From a checkpoint of a small mixture-of-experts model trained on Wikipedia.
Size: 12 layers, vocabulary 8192, 62.2M parameters.
Below are experts of layer 7 (counted from 0) of a mixture-of-experts language model. Rows are named gate (a neuron's input weights, with its number), up (a neuron's input weights, with its number), down (a neuron's output weights, with its number) and show model dimensions 256-383. Each number is 128 + 32 x the weight over its row's rms, rounded and kept within 0 to 255. Numbers have three digits each.
Before each expert's rows: a language model's description of what the expert responds to; "mostly gets" lists some tokens that are sent to it at least half of the time. This comes from a sample of Wikipedia text that the model never trained on.

# expert 28
Description: Commas after names in lists, table pipes, and clause-linking prepositions or conjunctions such as for, during, against, when, while, with.
mostly gets: " for", " where", " against", " when", " during", " with"
gate0:085113096135129169143125148085144098123133115171139161086141145148180136136151194144139069043089045122099098139046138136119092110123181134133103101171081078125122155083148105131101138160147132073099122089156157156093124123168107172142164159179126154181155076178110172160090146127141124109146107097099090111109107131092163149138146157163106172112132111100155095125118091108177020149166
up0:146159115137149039143143132091085124125090112144117113125120121141115194079184155114143143154105137082115175142102104077118144082142135137094112089105120168189135093116102107112113137176162107099139085108181085126100102061151114156059105154115142131116086109078123107080179142158156145134098177102099104111140142164111096140131148128127131166200139142083095091116150144148119137050082
down0:131055049051117083140125158076129113134094146135115166160138090132076160117151106183140106113154086141106116073175110090143131161122186147183143137174162150153072150085151140089135111098133097119093140155092052175127173139110117169190162105080095108116091068187103139155109130154138080139102202136165069104131150123101114132179113108178132137156123136099161109142146110114131045133109

# expert 46
Description: Digits in years, heights and measurements after a space or parenthesis, such as 1.88 m, 1947, and capital letters like G, P, T.
mostly gets: " G", " M", " late", " P", " T", " Cy"
gate0:197152077144142165114119158126115147087179067170200049091215121130094122121098114101147107150130140108133092142128091132129129111110133156181124171138147116133178081133027138113134116169094153083132116150137166107133107112126146161159139137186142182113125194137107122074181137125115122136170100109127113171138122149149134117134156145121137186104151134142180159173085115078107104164118
up0:195165087130118156106125133144108153101167049139201046113191115123098136128111157109136108169128141106118097145118095138119137120086141175154135134097112097128185086120050176093130121170104149097153102167156166102146125087148172135173106135163156218114117169152110139086164144166120138112171085101140119161140107123176107089129135113108148199095164114137145144161122099088099103163110
down0:155126078093120139164118132081136136115100147062168167082121119142143139116069143138154063109175110117202078161128130113101188076098188138143147066123169147121126111099120121130141162160115197110102109165130117160120134130113190140137142154117113148136112136090113137119157129117094255151152150100120127103190102142151120125176123105158153088150104127163098194090098128119159094134120

# expert 1
Description: Middle digits inside decimal coordinates and numbers (46.5562250, 105.17), plus quantifier words like many, several, various, and suffixes -ing, -ed, -ation.
mostly gets: " many", " Nominated", " various", " MP", " Animali", "elected"
gate0:078105179092139132097145145101092093191041076133120137139127160122129154090087106114130125129092132101143145151131130072142190157126108138158159135081096121181136109109155142141115054103122133077127120162136161148156114099134115102101107127116123134105205108125166159151118083146071172100079136228101124162109048146154163131068120209147187112147169143062127169189173153097138143142156
up0:174153068148100114150117077128121126107218145102173151112143112144110087160153147105121138127164078127124121078120126170106062102111144089096066096164158157083161100140077132153141161164189125159126114088111091097123124174106117126134118111131152145135084165145082128123130187123168065148147120052165123125100171136094097138140137043143114158137137090166113095097097107185120099098081
down0:195118088199095087071165147118104165101119103139112133135103096162115156139098063238140117169156070152102143154167178179103158093130051127102147105142153099131160155160149096152184140154177114162120094138128117139110077142182159130095173149184110199133112085134130118137122128159233121137180116137099138041065132082137133111091128130109061168140120122151119147135160110175139054226110

# expert 10
Description: Word-final suffixes and common adjectives in prose, such as sustain-ed, aggress-ive, cord-ial, national, large, political.
mostly gets: " national", " large", " small", " Species", "year", " political"
gate0:118109133146159115135114169107083138117113112129166177107149165081133146115106140133082195073186122136157201122078097106072119169151138074104113108159137138087163085109113134098099067091166095131080086190133146130088074166102125152120095131104144105119101137153115122198083158112126141110116174127115090144181070134058154107136139131133160176133148086143143117172162097164107077102100
up0:120085142156128171119109155118199120147098078095074102136145142132101106101084177136116088142102084134168120224099144118119151098119164124119112130086136088094150070218148157135092153119144133154117076137126154051161126153148176144092101095177155176105120122110133117182192133143102111105128124134111118060185077118096119097163134132146103119107076136123153144170087165150171125156138
down0:174147085080120098147159109219144157099140124161138084155112129154157116114089169147091107122119084126189030033130125087154106130084130127140075149184097134166145191135083136110148141159152117161128141094046084198119149103236118093148145129076177130167111106128101202149196104140127122146153118123140072125148104127126086179145048047168074130122081090076094115149143129104069145126116

# expert 44
Description: Auxiliary verbs and copulas such as was, is, has, been, would in prose, plus table pipes and the slash in coordinates.
mostly gets: " was", " is", " has", " had", " been", " have"
gate0:106154130132128122090189115184101087127169127107199123111093069194142175128103066127085176172093110141146120125160159085091131182092166144156120143137088167136124156136132155126112133120135124086107137079111118153092096168135053112140096093133125121178117167132156123161095149128131179087120130141123200086128150092110141115152124136046125069103087083111125161127111082139132158215070
up0:078165167136053172082153158139190184112130126146124076152152174092146113095150163146196147148156134131138126145085117166175109185146152135091140120158120115117108126123105162092105174149154127090121132095151144126175141059176130162146123128072112127163175124155125130068147112177140048127117105122191110174168166094110197147179135133096147147139160165127114104127146162118103123055143
down0:115112082059150106105133180169097121149116152127148092160162147067132095136090146130142138131137134104214130135159168093173157183157098140108088163091096130168124095186117188141074139104098138162140089131158190062126112081129092099113083107146101154162155122146116099108109095173131129181149116145156132164119124076111150144094125131114160092103094138171172176156139197119104161101110

# expert 20
Description: Score digits in match results such as MLT 0-3, plus pipes, country codes like ENG, names and pronouns in sports tables and results.
mostly gets: " ENG", " Saint", "There", " they", " Clade", "Al"
gate0:073139163107120107146144143146138179088143139104168148150135132111134075110167132081108169104069187141186101134107132080155112175150093104180179142193113162139111156111129119149096093155143129096125117201133088061152160126127079142094103141135165159121174161195128161116092129085187114109119113155064162177100153148063131137121158104140155142108113111149160137184101155113145108135064
up0:078133147151152119145091092128172139111124146111122083137123153149249121099129117107143166090062223171117080133149149066115085174142085135147122117118163133146146148073158125139160129142160084090081086135172133122140097112085139117103136139126125143138114093145133130137140165211129063129070093177105138126093144122141134091148114186134125088137167130161164127106121192049099099127094
down0:120192122119139135135108138149119149147145197148123113163214104108190092139146139111138126083140163131067124161160125087128130152127162083127153148099113115134097135068115144163130150066136110092173172078166063082106145197119166171101170097106164149066136157082092135113071110184136128071113157147096113201099167118106160174143139072142171133126095147148197105189146106147098062123161

# expert 14
Description: Sentence-final periods, newlines and colons after taxonomy labels like Kingdom:, Tribe:, plus vowel-final name pieces such as -ina, -ura, -ya.
mostly gets: "\".", ".\"", "ina", "ira", "ura", "ya"
gate0:136109128112104117201134119173101120110155137115052145114134160140170211131154199147121049173089192145079108075109189108131163128136070079105109152159106122140120081155136080163182129049126154151146116109147079159066162145103109086122097101142136135078102179117154116129149165116106138112130201135147128132089111119154125146105118067120068164109136125084127157089186138117135067177178
up0:147140108091141163168133146102102113055170051122110098152146066160152152166115140141140080079156152174042053089128119142113180055115105146170151126143144120152128148127116160157132141129118096180170139192143162196083121176182179148107122121164092149113191129086125160147121149152147141117133133118149124085105126031166162111127123123154088157079097175135121127099166199119069084166123
down0:179176141114154116140089129092158154097146134110121170095078100123181154137068124147091173137187169085110150091183081107137206135042143139121160110131166133080156124142101102138128125159126144110091183173112146179172144150072120106087155164121134097082150117094119114156105148045115136095128127158144131113125151136107097114133127116103164124090140120110131198121091162100125126182128

# expert 42
Description: Pronouns, modals and conjunctions in quoted or conversational text, such as I, they, would, could, because, Know in song titles.
mostly gets: " would", " they", " could", " did", " They", " because"
gate0:100096128121104114183042149208125168090144092113151082165128149090167129118105174125131074098164120119112170134133088122123153117122192068124169153108096137125122134098113125136122142120077110177088156134121116174145163093139083092158121169142129067098115160139197086122143212104133119090186146135149115105187145109122120095107131110093105144135111118146144138111130166085112123164135
up0:091145201141161108120134078157140149096110075143145124097102090138161183166184125197126159106072108129101138124074145129122173092144088097122132135125086116137161095096190080111161169120113087107089114128140116113093142135124163154148139130179137123158066104119144119113125158111118141128113127131071200094143131113154145091113062103067104130135105076160089075144131058135097098182125
down0:119141181150094158128106151135132046188124098131108103132143101089157118142102095102074140139084165113048151137078109108074145072124145077152168080181109138136113135144194111148198187134114121117122155135170084133135148161128131057154097126131123137114135132153127194135119137134187149104143114102121128172064126157104124120109148159186104181111126124115158088101175083103120132117171

# expert 37
Description: Verbs and prepositions in career narratives after he/she: spent, rose, joined, became, appointed, served, worked, at the University.
mostly gets: " After", " became", " for", " began", " worked", " won"
gate0:179119101175161190096175133137140165124076129115144109210150128130179167102129082127138122078131188178100147137135131217154126126140154112080103118185091150108151167106155119143088149122098102138111181156049152129102081122106163139145096098122089143103053145077167109087126166175173126181163160102116099113158104149126115083106141149118145156104070117163113138132151124134184107194164
up0:171134113181138137077153145058128117101042140100097093191145094117115154104127090137190141111115140133066154153115110156156096185138140122095111143157139110105133103178116134121103135171097171168146138131059167151126124090109156106154088136072119139059047121132164165098175140150176118159120186093151158113147125144090138085100141188146090111126126110100108105161187165105134154153100
down0:203141123166125181087143151128145111130113153170137095184145127107088093144147111092153112125140167084094174167194104138096141145146114145114070140098092150155118139138197145151086134134137088154130123137107191116113151075066123164161154087125147136104067118064106130132156143087195095172214140106155127092172158112092081150114082116117103147111153128117168106160140111150148089083139

# expert 45
Description: Prepositions in, on, during, until, after before dates, and pipe separators and line breaks in sports statistics tables.
mostly gets: " in", " on", " during", " before", " until", "In"
gate0:166159132112104116112129077164136160046178141138177160114123157142128077099127098150137164156116091116124096113141143162179129149193106037106167123089131126074126094113081087130113169100074055103116100155179113099127101071048083086125151123112169102159175099096190104133082089123177133163137091160120075065103130099151097188129150127118149101102167177106157141114188140100103112077082
up0:146112124131080104105152124159101143114161118126161185138112179137119141108087124168123145158099127098106130111101100195144098167169132079081157145096093120111156081074061169110114174126079046122077093095201086085088076098106096103130154146107142113157158117099124131111089100119153140134163063142144091069144157105110150132115132103133173087150134147165061116101170152083094111091100
down0:171133183082130103170141185068142121136102167148076135130135121183101165119095104132076135171132092098139110128106085187152128097128117114134123120079108079108179150122066113138113087126146120082143137062131123150088112127147093127141116190149115107163149158159142155128115073156139175120181084139163104097134191078112109146161159146135151134108111083145064105134168116186198140102063

# expert 35
Description: Common nouns naming the topic entity right after the, a or his, such as album, song, game, company, ship, documentary.
mostly gets: " album", " song", " game", " company", " station", " species"
gate0:092122096076137107108160095156167127129131111152084144117100129119120117178107082133133149085122102195106106164106154154093154120151145171128165155140122065083129153123170077172172139103094166066170152141100151138120143158101125129183108109171115138102154139136135110113132095112055128141155094134129086103114089096226077135091123130140127113057156183068109161135147180130164089173105
up0:147141168144117101170100136081096153138154128105145122160127125162106113063158144105133106161102113071138117124150115084143137120099067086144075119099192128124170095121121123086122065192188096167105120112159101103133118050163150122092131141160149110194100073123151115125126141159178068145116154142122165144138146183115161143153108116106108148182110067144151113129133063133071176091115
down0:126044104190163102173107069129104195077170091166090089113120108159121164128117114120118085152117098110134111137057077139101080138111117149117078169117106101110135088075108139107090082146112045119161158103106128147157068104122170120132103096175161124161142187151121123109067127168159060200143142119158084054164137139163193143122135162153096091151118164131104115119139233054149120093114